From a checkpoint of a small mixture-of-experts model trained on Wikipedia.
Size: 8 layers, vocabulary 8192.
Below are experts of layer 2 (counted from 0) of a mixture-of-experts language model. Rows are named router (the router's row for the expert), up (a neuron's input weights, with its number), down (a neuron's output weights, with its number) and show model dimensions 0-159. Each number is 500 + 50 x the weight over its row's rms, rounded and kept within 0 to 999. Numbers have three digits each.
After each expert's rows: a language model's description of what the expert responds to; "comes before" lists some tokens at least twice as common just after its tokens as in all text. This comes from a sample of Wikipedia text that the model never trained on. Tokens count by the router's weight.

# expert 19
router:463543431493555589493464534458491496581526494573468437434396466558461588572435525530582617556492568523547509500468512466494565477513527515507606491469416414494567452496455508491493532506487536496578451462500493526449547580497511391465435472457492477363484505493511447453481616475546526512435515544500557510512451572454516488506484560471434556546533491444483486435475602523380556383450469490540538524495446553572452467562406490525560573490455476536468425457548565469454568520478505
up0:598573488492505570422429481477572442423505521455557476507488493414513520513489558534528435461490536484537484608526394418460463618505537480508427434524502478495468504450513482466545523586580454515498508469506479519448455417475414485456468488538452508478501503539433446494546510529358523620459547556519493489493383560545574475485485646500473505542462487459491410394518503601437416462528442339514466491481554528458447520531504530515571506482520494564488517491443508522449526474510482
down0:445433473418437471580530488544459518469582471533553423548437513528518461432511546555494498516474417490448479491432564505502542467487543518565413464506552505584573493548529516476405538428390506467511530436526467603531600548552606483578548399430544465474427482541481523500561587488586511478542487423471549530555550516440414458526562527522493544534463430474503568460472550464548493468483589579440542563525473517550591441477546486503439480550489452525482375440563446531545471471478462
up1:526483523488454502494605503542562445463410560508461482418523490425452470539490481448463486487556524448623382506544521513568558486504491490503525418455469472595544477398383462525554517480465485484464473451473535405435464458450436477483522432380561537434572549548445485590490514524398460500501492507489574600446502603562481404492444483511428491377536495515468626513469507459476478421474479501436564465517482486574510520538529486503457507501550472487490551431497489472496617497547508
down1:466433406530473473592509558457472474553483541440497524526571499519590516568496470404463515470484521578529447469443482473455425556411567314495539450496469582553482474484528438581523574511498503514504512460477554470491570560503522495539485450433567438476545463508532568508565426393485550420525484481457485541471500574487394486523526484543547452494487418503478571574567396582469492469488462486480527544563504592432552508558413507460418430475457552562480536414430465504471505532498522
up2:408527500418437496541472429440496532451549461512559419486475424458498461521439483549494481579431534476460503537544505478470425570519520521394491465571425476461481607491537538472509521489573498500474415518510490529542486415564461525547476489483551437430563489386465500507518549535533495424480494491456431448487437517490547403499470430446458500555427465516515462449470559445508469546463432558527578572465485496418513486585537466593427462573527658470483470563541494497499670451462502
down2:431581468470457471413523489449491586517398490525411447553499636470453532491545534512524586505532453483446453481473507431451506478515560577456523487525476470543476431578437522488445527482458422462372438464440547574491534454480468474519492526545528526535502460533515455605464574535544583468492512484539573494492546556378441480489469504505513487510543546512467444477476569437531540517444501544589421464520537550519477545557431527445662542413433458539504477497510406600483491509575440
up3:459486500531413483562528448498422446459511475441475466443470462487607463499506411424472485492492450577557501480508459447561421558509422394397563503549477481479361462455490490524590442552453541521523521569458555477519414518483476493553518574468450524549460563467448483515510503527493542525467537496516543468482550366570558632564433530446539431531506539446388425454419524460473448470522453551489448471478482493554543414505487388497554530501510471524548439549550538471492521416526431
down3:486450483462409429532539467532476480436449491532465397575412457460470492480532571509509439517564617441504551448562499428543405515617467557591497509470571500443478431492444522556532498522464551473499572464507456466524628561507502482481400477520510428533488509481515450534397566475649612473517417497495547527448541529524581499505540421485450466555526560501484586464569511510476481559552530523547565502582538541523431522571497483546547523499485434501539430542543486494507516532394483
up4:483601430444486531530432502506465510482540471442484534487559502460369516473466468505451536476454590508520514431542452547455411549433468507461524435476547509443540476501495538497561461530536391426557447536383495477466460495532541468393476582440469440421556490499544510562430420512574439498436621624544485522508434517558504545552480561433439512441478465540455422585510458475533467480549461435430471509492445466400447489498367503483518567563454530467470510514494506498504579456462457
down4:455525593589555441487582520532494451490517489473467530526437481575523423471498566487410454530597555553546455467464426480513511491529552508386428453463512512549530513489480499537534480496496458452485465463558567531417517498495445430495555498410526525496536545555470542547478478422417459575655537603432394391522570522468517411499496542492516517416447450518552464472462493483489587487450376500467475477457482539495543433497445480497468531578555490405501516477464404519569598503459489
up5:544513433506563442454480454479566524426542483483460488420440462479449458449550508549502587461453496557523518600546449454439509506564564454481409555555466480471558485529509498557513475477497538495568454614556492539445457464490504560475524479538479566457445437548490581399599465428484411602434510544419521526427507561593515455543444467493440563502532539508426418566394458526470589448502470530511468468488460530542447412506488457507483523542489517487535519579578528479446601462604420
down5:430642584591516482495536474461494496494554483560506449491460593499590505460519547606480475536421509490552451573533554554515495493442546528512474498530457461504441557549544570532388509566530415403503449498440488481528463490493524589526502561474475518510518516481480484429542558445456566497410501479566481621543530485573452534531455507534465462548566515537527561423561523487519500534622442495462513565561546418500540387559440468544540473488371492544499410468437469480552520495422467
Locative prepositions. Prepositions like in, on, at, from, during after verbs, especially "It is found in Kenya" in species articles.
comes before: " the", " a", " his", " their", " its", " an"

# expert 1
router:474505479523493500485457479486513426570546445473510545478435443613425514594500606561450501477503402545624463553497502540533518490611574522508544586428518404475533486448500539390447531507451488527451586540531496479443497418496569488460463459468452500492486467554457439493458435425569508466566511559506389594571532577469457444537551544555535507549485471451479493567518569395470461520454528495515517520455538475429445526586397538478620483523516491578483492515539456451491486495565547
up1:522371559500424452451461486537560524513571496391439436456489495530460460503476538485451466504523539532511481506422428573603528571390483478552517530499474573572516478516438472481507533487476517422475452496478549488446432440607476536473585528483499457513463596372494501493480392394506522551514590466506545456423485460491552430462473629468475514531478492507442504453476468455512554567611483527356468471509600529518512500570475527496509473546418470495530513467401482454506500525496561
down1:448540482497430462574514464498411429472541498503519536551460570533501508573596433459534489448511525523431501548578540509461470502599530519575555592521605497433428469510520452518479457565422480528577490543547502471541603569439469480528462565515560537479512486610501527499507481524477498431452451486521494538573563488464442561461543466539583562452485558473628488615567491389479435477600520483605597513450459506575498570440501595510520515420561494513508512527503522518551453508479555
up2:555554542459556536498408467423570451449544460491585416554503538468391524555493458494464532510477429527578436511514552563456521543544543534532532551470506500457494554568390453431538435493403457523511530451495524456520522532525434523474550535566544555571516521508467481604517546524482527576550539551463497421411538476538517437548446562522423524472395512471533557481523595479428496498603489577444479591457506539566486554490552553560479495551535366450614528472533543533486450546464544
down2:582468535434508539443485433461602474517532529446518545517524498478526435572511517511547589482570371511468538515439483576421475584483490539520470534426404460542482504571477466558481501496512520552612597570550562470559510450474445586444518544561541593565514521562542543553512460543545513514591557548487546513449508578475408505504506521485501523548427462483548471632474526509561559475580532540443420487536535467548474525447456501497496419562538534487454429472533463446396406419488488
up3:504408547538459460451456502497524430447464479595510577543468485520589438454503414482556498473531533539476569492589433459448509494496471497544495442528480549498470502465439537693535547485444517486494526588553502458397479487491522452549557341555571428501512471415497490413493527488402501438526428443403500568518497504492505462536462574474394572514482531500453518497510512536506491430518484441478434561477478487502556540572411440484443417406530427551479465458508451542440465512512516
down3:479547463425455538589563544524479472524498567569500431583429495460545505478482471495582516485485507513452432459497560580442443559519369572434483588458424486441496489531547499587497477594508494596537483452605482505534485454520461475495468486534486510543514624429500451481569424468478568520556462381405444513447464531537476551498512498515533471435524514462600494576538468495475617535498560526489575457485459524475590494424463568492495473531512507491595536470452471408555509522534613
up4:533480499420494593572489489528530481554525565559612475518490452510540490470529426465512494503531514520435497570497478485432497537448455459529518424422428475452467501502487452528413597537496467540507535501560525544441433487550515473489604446488453459600551509519492486543491433504479505529452502570552486528519388586470519416550612544416479420416481532485572481566572462534558622446494549558557419481451518463556534459376452530528530452393421407547508553441420530485492533495474492
down4:479407512567430518495393484494500485526464434439514561525457572495570522524534583448472578461493510592528472414564477510555475527519519438575492499549536511507460567522476498570516411523520484496528402514516571468494541527553555505557447475500523448479435559539606506559535492489435513550559562456518567629494539495473496592508438465453360444446466540487521457475585493581457438505551499469427478554542533572502496479505519451523463488538527457416490573451488445364627419471534463
up5:429508464479445486519568533453507473525529534432432475443479494427474484481473490578546565526542447483493466471513553387520531480588420453509451508513444522445492449380520571466610553557510503632516534530395564461475529508513462412536529508469506529496471540528506524572490438574442481421464366453568440517447387476574486478480448467528410534460499438436506551555481507479426497473478511513447452525467566550510557489451552441536487453498387437533420497452539592507447444454434565
down5:513503533538472445541563524419553517496467423494476512538474477433449511536493491547492599502506394404500503501431475432507523480541570449565558488501492415603496515443457527424539436485563544520458495407494455543529531527464535484500496513461474500452502502493577449421492447456429455581484468513511478498487485460518530530522495488440527511445465533348420548532442525521428443398491592473471459426564560532460418506488418479536572515569550465578536498503447633494500625425380423
up6:538495528485534418404538463444477462547562419468504439495487531390542498436493439501536523360497489519475497584422493508533495451451466477515510461541494525567451520562417555428497565538501518534499421441513518594496463440573511453419506463448629393509539462518412461523568517450449444530491484555540484613506474554588498495461472494450503516497443361459529416574489530453456496445549507495453486468408468592458530514484516477527545493472485554455556449459472495405417463465461593
down6:381371555592458556497453517516489453519472516550489539548448504584457502599498432450485455600482534462423456474475432497465530506477465479516434458502436512381489499463460421508463492442540437420561517608418518495418527561485516442573457547475535542588519516469480435560481480474463556390453479459490516471465409464480538516473509458469473478493527530491486556505577392433468543523553529530536479457535614441431577480512499446566542588492500485467413536497515448522534444434428572
List and table markers. Line-initial hyphens, bullets, pipes and line breaks that start list items in infoboxes and taxoboxes, such as "- Born:", "- Genus:".
comes before: "-", "|", "=", " List", "==", "The"

# expert 21
router:479384455535542536523500516497486523502431591485523490503438509483482556532504480488523452429441588466561508536494526495459462484510472527551543621506493529534540517493549471564485546493498453528520385465577510560440567535464538399483508430464497408448488429478553556489451568529524522473527497502456443603382395466406531461625522518483516477506521520560524526487485370509465441594502459566480365506470360493515478578566564484519533397564441493527460489447464511547531499524492561
up1:547434614564541494463432523519600469506537604494475494518492457512418438534415448524490494586507520460547522457517476460489483499482460493496515490503441570554480463506508494499555529455445454506494561499561603558493472536510512529526546483521423530546445491491475440456463618520563516544482543496499490424492454555479514461426507589508447436445465560362632488422481480559524540428461550556525523590448601584450463355563558460548496487553487569529553494447463474378456503515439504
down1:476525512558487499484429556450527396521546525463462470573473474498471480461411600562534566447527564593446530503541491485538426596450501506478489419423461520484571455529527463476480569429481539396449488452526423442520409563598482434544473454434529505371549452495484472511445515505541544581466581456520458506583526612463416475554642530447468456488575473478464475515500503496491489477454501455457478489546477575476553503545415436462520586510541540499474483480464436521419428584502469
up2:552518612442562469515605445471610464528512545583488424527499469546451572490514460510566410584475548552474534493471581527457520494510503424477487439531452486524502454459449556535517498518469527514582539552567493450428556474423517598515439486545471533398568543511579491591462470548474598505515523549500509448513445543436613467530521562422460522578481514485489505508479505575516516457518480503497452477499412477537485466530384429453509475469556609465589556448494439462568386550566523
down2:443495461501474508545405577509389564407571461440482508403501525457494497496479493512563530453620493426525496510443445535497418500481493466453337543455489476441496497560523451495562540499502433475450519527416412552551541471497559474512489465421564558591600489517516456467508489515470524369545468463522412501508536511533466549429534503514491485488403455540450599480538526479638514471506522544490465508541505451455416562518444576550565558486444473472573477560504549481478578430502456
up3:530461460491502538433483552556467541437315617520518485555476448441550452507446474502453438417536529405511461489497530491462539478592567484545581555526537565533548566405579417545481600533507434562510488502486530549423518463557451398532470509440502437444473489514575549544448508577429532439507484497462379554437498486475527498502523480502483478415410532461553494497423515508500539522540505465464476531476413415495537591559484541487527387510478541522495451422480448493542571516471493
down3:443476530493559572509551445500553625524603441510509490492493504550434569560535522523555547552450548624554520484470513533521499487478486497465511506558449583531460569571527541504488592526531482500550438484510512541556525562498587599437557409581488519585539480474513538521489537517437559565563472475582584566410515462543508451541511525413449551529518467486512516473610459524522459520509523609395478511527625571432513508569498523604503450557496481498455531466481558623459471485501545
up4:426555644495523460422485517462474496496487550478537482517569478467539435519506519506519570595446431367450473453523491465504601538536526542503579501422513572533428457475454537448506485509490593438492482410470514421464630487386440440470554527495457462479576405523508502556614518462575507486454487543469539521487465460451499521555472438566499464431521505495467524529539550481510509562485540439547549582426490447487484469401497485489500505499544504474545557500641456486530439519409596
down4:475456598502404483447433568432538359557470566515492449521507501579505444540443569457485524450461476420488556482508513579509448534435534533459454508437475502498473518510578460518429501468506414513552511495481405542552541526493495474471535537496448433520563471474493488495474566478543494473530468503492522547433467500454505515509534495457501561471582569554551548387487567407456490459498595385504446594520355546533464484610442537496458500597459468595490513556483428505528519590502609
up5:416383489502573567474495486470475509485529527621542453542537521492489506507426466534528474475474490563496495453498543476536560524574549470524579558604481578525531633511471551566516503432527497545600502589433482543452449517454469458562458436510557461487479589455583546594483523525421488496517338533446440504450516401505526450545590515490483443548446503518523369581550476497545525499492522482511496567562520567463478522498448496534462553446475589498447454488472539507579536559542570
down5:473614438494545447495513501486458550475452526504498521507527513508494519474557485469508507546516562463467470565474477593501481409523409587467452543461492421488469504489532527413470542616358472456515438510583498497480569447487558532484469522551391549431405454534464494456472475470586510474507486506569469459524508457492497471529504476407462527508520558460533536471379531507486425549442417577418416432486544430415532576541503513548462473520363419466528497468422496553559446376500468
up6:620608624541533498423536501509494490534550552502457470464432492508459420474512473449568459557458494467526541396545516502501571578528545432421543426510465469440493514563496541558498437503580435586478521479525500580530448446464459506459441521444500530532451578567490622460485469444545544484430601543514488503509528475513490467494516620533490470538509602460571482553429564426503369590466450507503452489509510492444473513499531484429554512467496425520465442443490463514488553617491577
down6:482508443446544422469485589559499430588519518421529491429497446439477561506546456559470480535574562536528553398461501402425405417536453531496484513586465540488478552549481541515434558563487487442479442484425568537478495449461453444523451508486545500450483545604469575458483485512540490467553395547519442463566439503485415455564585537510513513398631521470491553475535522549526391543497523481542511422532526550539503437506564497442465494472511431505552629521534511589505493534422505
Line breaks, sentence starts. Line breaks after sentence ends or table cells, plus sentence-initial words such as The, He, However, According.
comes before: "\n", "|", "-", "The", "In", "|---|---|---|---|---|---|"

# expert 4
router:450491519468556477591437528526486537481455586496504471540498570537437571474455486544548621551472461459481486398467524482615486451585461466519594495474455443479531514511432468449557432484451490467589518473560615423534457526554429508466440470477480497393553518492479495533619567468408517530547569440508466474572457522556504554539462434484540528497561429541523516444475443447481446500479537541505489506471427553465552561559430450436488487508448532608490525654541490428475513497447442
up3:464563516487488518480459567473582485422465521515467524467483521558441504527435564617487432568439490481595499467544547610470560460416529560377517442559496486524545497576507499453568502428461526503571517581458565405495416457471513514453515604453429471486523400420491502532587476524600512544592442476470498570497554456533499549458466462481529567505492576510486494470514581520546585513452464516509546471458461501547492489506461470474458520562351641523524485497518560454503478480433469
down3:527490569514491496505499568511570563457538488420453481557439589508465417557517423599548517554566465499440459487525557511483475504434490439425492477443491471482514459563449545515458347503477571514478512543475558602463475515502465547520348532540442476569429451472543466555480547512470493515494459412470581570465427491472528524568474548509542453402447562478442490458531588494569546494483510559437509539489526443415472553422490474399397504467388486554450568521493473507441444535483553
up4:546466477445479469512500510495522521452465503522501517524549568494498474411490539519631447458498441382553491548434455605496451453483553514551531416453351543427445500462494481530468563549513504492520478525526452453529488473513453456516575375431483380505499490365500529501540573532503490565483506555527509381430508575493535496512500454481456560540540555463520514459434523499433556469475539426538482504449457455447547405575499504575506459490475496553529559601498534650536499540455423
down4:512630493559569504479582539621584502485477517546500482469502545496418564469445582465474485586404497597637502525468517475476478524512395492437619481535404489469488549462558622477525500520539535503443544541573455544448453520468428500525493547499476543508565556566464486518543542515503455519508570501478511544444496528514395535466560538463537502498441408475549364484465628488432438506522516423506585524506506506465497490484480469474460494521577575498537423568468448486478530474531529
up5:463475476444414493504551549520437460436544490472540589398479486349489487614539519453539548529418462528483441576494422493518444557487460495480442454560420530476505450447429483536651484517572535552479499478540501503446485539562542458486452426537464522503481535375500459573412463526537524512503538387477492498497531489483464515547512495441435518442498472538536435514496566415522470499496507446487530529448455530509601411549601525424462462495584553450491426464543441449468395508494565
down5:543475440487496520546562510407441523526531492506597417477519547548480550482543368540551448584572482622558477604482536474510507505479535487487502508429560458549492445486368533414527578529474565467461441510477569529542518461471529452501483561502543415497525435365485425505471530573495530442562469491523440523594521561510517527468574435519564451526556535511514526547572469511483493548472571506394522511450568506494534570424356575402535529443497502451491436505484503523475501459495463
up6:511523515409405559548602497496432589512592403493465550549499593444433508498484508507471412524501443505534430548518504566511523429493577487553517473571451541547617465451364475437495553462620539496447507396542509530437562443441542413513534511428500532530562496417519505508531435540565529520586598523496532549448462483492514506522500456489457477461514551505537495479523542522497502482472558495473365447423396523466514501458378456475553466458514495552516540497492512445470431498469551
down6:372515466477612436507480562432614466473510525521493532413415514460549566524485522413487520489550545602501481507553478551533538664474451490487463520578501508495482497495492495503552450431456575396485501530531519562394490571532537589489558524564470472462483509592450465519471598449474502472518423556511434425505522490477559499554511554466503501635625498480522539463447450480502497503503469449573515579525535450517491501457570558559490485441526455551517446442585549478462586524510489
up7:516563429463507456494542490457496452491537469476402509473473505511519456460541580523388419471465463510505420485526391470495456556429564448481502403447439426569507491504487487611549464415483499509512508471517416475462605462407607560531509473370530519537466513487544519507500483624433390425489417435522501415452529531524485426491512456486474487429472387477553482510510496455528500442505378490499457561525445526563512537485517427517457517509541489512484561607581490519502511513599480
down7:456439466449496486584571536518466496510529519538513496483417571541418464466454459507529485512526562558502468488542410475535492522567506551576494560445445506458447489427499529387532467506527407485494502474505567467504415534456461410486610466585592536550463565508485471431508490486533520446544520576490487426533559495507512519466549579533479548480371546489408366524448502579505541485669544452530518470528484431420504590530492539513523469534543522448587419502472467484521447484391455
up8:524504529609530507491513516461507498477458566477578487553422378444520477458554500504408492357467442417443403471448543494524507555488475477512502494642495527467471452514456520527362459513565558479490594503534509498388418469452488426496478429459439492475538553481465449486520527530451463543469601555444510547452529484472555481553505460547524469527463534574586456500462490498434490451432529519464520450498506530521559462479517560437536525538474417537374459399462556575547533511452409
down8:432457541433453526452499539517478487503595498484457495505543490480498470496414426580494498513427468440530497520443488431519341602532421556613531470415540499558470462506399424541418526472541478481441506545498475519500534391580601504471397477350508498501458455489409520539528582547514498481561513465442556527539514438533496546586505499527454561495467503551520580424561518433518477496516429510509503458522533546592482532395461543470541485518524490492487383475441511463449462474533541
Sports career phrasing. Prepositions and verbs in sports biographies about clubs and matches, such as "signed for", "played as", "won", "debut", "started his career at".
comes before: " the", " a", " his", " to", " in", " for"

# expert 11
router:429515480496448549451570547466473488464477528487519510518418448530567522624432398516570469599456448517527553569528533501550501543529522540548494592418468533434467464473576499506557412435449557513443535482445570584403557534476522464494487450475486500550470522526409498488510375442533470560512488538524454562538421510373445532582461520580514534430472485567507493479463525445433577549488540431603545521471531457569463475606530499494514440428509486498516490440516500426589558464494441
up1:429509443494450501397485498461375631477411468563490516461420516400509507515552464447599485435422485493524465580512468484515451455542519473527523479506538507458480599470425445585481555435564410474478487426526491526522499535430503579508526502495503512490483509555520437488529563496522418502418576414483461575479516555556479436478451460568585488545516478479518423516484484507463461516502569457538537543450431521562520469580454461432546513425541466456358448461521493449467409393482565
down1:488431523371601517519556587438517499637536503493462594468560485537563542510516548487429536509523412516469530494451526511443473568519493524513514449487503507491486521501638558520561377503532526467438529570562500417469556418462532409524500479405514492471485581543478570579491479503521535438544533536455563510487517603540412539567493452480454543562505480596506389541524419464512578532421497482460455467508425461557470500533565524534423492447483473523544596532503496551535560539498535
up2:588553502535454571483568514597517557492478521587460549521483466526467500509517407467491513424595396497504573584535434590544573460478517456540570496562518527466548504471532442489458576522590458491625520532511558592394479439508454556498531519482492449528496565555495462498480515470579479545514541512491520545468450551514456542432576588465431474498458495512478462383527537488546607551374560503474602451477503448526476474518522457492508553527548503378518591460500458532446427475468535
down2:417533568441458447511526474502474504551485502625431423518402469483485495417460581452463553548598497507470471536571463525533526537573506486454504583513493404457528506467538534526538525449524541535535579489508429461558443466485503524493419469510601405492473578590483565508546530489500489399457426493472408539503458511546456540502568509521492527533449489599538435462542435536476494437553459465545459534380443393485475470437530412455447539455556538553599450495546500503467400584502473
up3:446597460576593419518577513544463411464509506491464560473424480464544519461532486519430505509457560444530484449525555457463520538601545508513480458538520527517498521621328533500554469439540466556547518541535573503394455555515514484543531466499520552465438470558511497548532462529465541525452489456481432483492402493454566486507448467559450435453519470461528548564498445465421528504534513444616462525431474448523471388495419526577566439525498620507509437408505536490562429551546546
down3:478406473481469523494493573423551459541481416512544503485496462443448403537521481497531557475519445527569493489484449451489461516432417381432623528524520437413485599541521504527477473456424544444522533468488488458452484457542485479477436515528565575520491405447515490494474456495500412490496447497461537560539543464541487468525497591482598434493484414454434495530548483411505427454451443466484501463477524488343474499590473481435449513437453460518513650544472528432459529439466621
up4:453492482441496545408469522484523491544521592461413472492510493577417500462471483507410454450433527534493557452486418546559539517555544514514552509397562518496494560416633559596555483460422496601529516591499522418454475437534460482484527451484477576484548578602493506530538511427509541532563479534459515480521540489592471481455440589546514525523522449485506547516533569542506543648445462495555569465441480476555599562541631529543521435533563502543501499461569533495468498489441470
down4:513447514492501413591361570451450418546487482538493549492502497483471554556535513497541477555467526611529603534516488549504400499477535484550475513556421445567450471545440546469422542553438461447440512437490496572494471551496438475519513477474503473549514473522546494608484466537539504370435465511534478551494425505462494606496491484548535529580583417590529472469489582539548396517544506471500448470490529442565470490446425587572509579433486515405433472458412536539527437564506504
up5:498487516501516455430536531451502522521513524511477584496446559538522559550459439472519522591406489476483518537420542430500576443470536462573480518543469510554531485494571447489496482402508406516597489548512478518560482477410510456439425557557486566568568557506451475522546526554442608477515440474531310564464592527475482483572504505507565513519491531492468566600457498527553526543441521388464469547482528516569468485476428548521614575471400550567473474479447508421575539450498484
down5:468546510539418478439518634470565514535589535448468532469475543549504561519500438418520465534573563411468468505470593523458442571365611497601458471491503549529478479505529526451478523587471513446502529523563541405496537546602509470475536563540476500469418553451482495488401557495439499453584522506386482452594446522425453482483487503423433499414497452437532414476518460521484445493585475473554479456528570543494495498521503545550578432443471514527461469477464539411519461479482426
up6:579437566466548554532545607510522517505494501533553518523549401563461503542498524489458509414487496471521493568614552504439496459457545550513579519500409447452428441498394506524473459532554483540544481491385484552507509465458460490563524498416499580407471533533498519513482402536569510523443410481523419502491384517459460438480472491480436571573444505565459528498541565406476459411445439576534402527370514564544499524530527475474445540490561547539465506505448475521574547529414448
down6:570486500464552486528405454529554512428464500461500545481383495478570470501469456624490557478548422566503432479500487522539493502424484482493410477623542393446486491461453523539481442512484542547428531520522504519487487582486547441496541475444511451545395613507519483495511517528543479485469467549571417508483488584580495563487506456532413482426485630450577519538508506557515455464478559526600558400589535494469454516433538506460445527588497426550418475407511471465514514489389500
Infobox and list fields. Punctuation and field labels in infoboxes and lists, such as Born:, Ground:, Personal information, line-initial table pipes, coordinates °N.
comes before: "-", "\n", ":", " by:", "=", " name:"

# expert 8
router:424534427428529465526543519427488474434436484509476507582366486531456473572529474544483444573458437444579513567508522487536508536554501485559598526442513501542525455526518514433532486481444502518524507478497471475482424435559461468507514516565466495416405471462551447424487585487482562487493527501519527599576573471520594501574595459433571555544470399584464410458469516541541476490557501522379366436539472494467399497568524514476595492469511584560543478495501530451512459518549537
up0:337457471429512482509567528466454488430496469430443517544448545484397494466485441521514460445502469541561622414524472390494529577423436474425404551450488505471449458460451490439423560500567536471441436489397507516530541442438540519402506550530527435466459485483467489465556444441503497488495489481485431500531470564389537545476463483506486465514484486524521445471495523497471492529519424529401429402580522493494504394464461461483470479430469457418427532521423541506535475423565421
down0:528527427542491581459522487489482426442479526494492519485432551471498496497444528535532549518430484510541527462481566461512535525435495497351466514408467437483585495502490558486553534564479589521438461572456388553521491413526449488472547558479510537439547512474531557522482458514574476548513481457411565436396484484538501516468486561473605484578402524517425417564491462500566518563610496531472414451447521521463508417468557595509522539427560499448483534489482572442537603541637493
up1:556526467473471504441507468521385511463478539517559406474504544368490484475511570535483487504390526494514477447501495551468394619492550515427499391439593431513503468624482490518488518578558504509454529458492528455426459415410478555485514504452501492487452487443462460476519453397596434495529564495419553491487521543508530454521488620489453556427424507448435461515532462461479522521532431565480503520576528488429454447584475538534541542464500435494518506485540467479663483505497427
down1:460436622508469527591524519540476456535619411494595389507468445475495502511420612436545500553402545454526464432435527498491549537514566393473422460511404437496502485550522536519516480576458541557466526504577480469464541386558524447519522495428481567477478448498445530485530436494495538471508498516508540512471587507470413442482542560517448541480496422460517496492488537484541483524481523653495574533426476444490499449556495490435523455472502496514489464653392489491569485510508549
up2:479505525500409450515537473523466530541410531547420545532524568516531453499460474424463485485494558473344441444519482493544446511427433477426536414475433483474486478514470522545507583474496532531482495491532494459465551492517509483470472552421418532485433538480501492404390474492514497512460506473466438413511518591544495481566494454499466509530462540521528562577497472570487378474524558512456506423515532505547427533454500546438530467515341533507482638447486477513589492349364483
down2:537526608607556638468568429456463460489505463517564505503374551447454430591545440478546488514426455461460513547441566511482482445555482541567527467442501488520469447546517515510525439486431532474459489455496476580524502406478470478532476511513473548500572485523464508465565373541534470448327503467527461531551507488504436474507534434504515416565524465576499485561425497432549464529439509463554488493492581457432569515432432504511567421547579551433506430520583484529515441526497544
up3:507630467419490431518568456503521562515433525414498359469498397470457432411490434471486431492503542403472532520479465478493532514484505487515435499490504528472560513457487486477525444409479415491457534541431427412483451458461425458404424624474490537473430515532544430541518525479527450489450426544444497558480513474580553554488442377464452503599430508434458551477529439529440571486576504466502572398443546499487500493479500475488462459464512441470451434495517528440419494539461458
down3:534548435557567508449579452581451502531584484557434588482449541410527550470461433541526486529558445563569515510484600501533548507403453569484546515515482514526489595418483594433524546367473504497481482451524504533534558426484477439562513464537449474489529412463482460540413561441549601531493526468478512542508447558499513467487557540489464499392547466476552494457447483487536409501544496524467535493455508418442560492464461618570523527486403527558478488567444614488446516421449462
up4:523521542445406449487527418463590521426532511540519450513501470546377454469513539479497455464481556452439493445617622540447511546445496498515650507600609447578495541533504575501515526551552537539499516386506502571467537534537515458424437519537375585454499495454473538547545519433576568475442473421468459538487471550516458522531556483530555418547395501470554436546495464499440534563520468572459472449481530500532502483521543536484496486440473494596552575508499515510484484571507564
down4:474464486512622527498496542561535465489519452500519538422564564533563493528508566527554549597563528579609558550522594455507546477574460463598558450457419521574520509468433510549496487426541498448594522501516459590472384490507478514600575512576548489518542556561478472447500440569438447467500566543417521557542483424520569485541555449477521580522640473447501502505512547494568567512519491445551465500572523531486541568512512558530589508521449505518481476494541464632537477534464496
up5:502537556505485532524488496576539511473524492501487496525513460507479489345515464569455491493520478542621524444498495574531533560470501534637495444470548418463495468540454524491458617424590486542469503473509548536425526440476463465397453414399483616476469552472576510403512521462592477416531527403345449522532452490589517547496497512473402487490491518475522523498536505415445519452507537497509422418496472470453517547478569468516481410531542445471562544470529518517524579580532505
down5:419540495474484498570475469406489555472492541462488514447519507483551528534536545502481476477498554483461463554496436584406496462466530524426525552523458549476547427475524435518577396602499438467484557539553486536475405600509538534597507548476487436552513480434472502593510482576449428541542576631510514539423478541418564489454428393530444526471556469572477452492521497603473583521531431537513562494525355512451505505529433467490483570533448539474545571501524530445473379494516475
Infinitive to, prepositions. Function words after a verb or noun, mostly to before verbs (made to protect, orders to raid), plus of, for, dashes, modals.
comes before: " the", " be", " a", " -", " have", " not"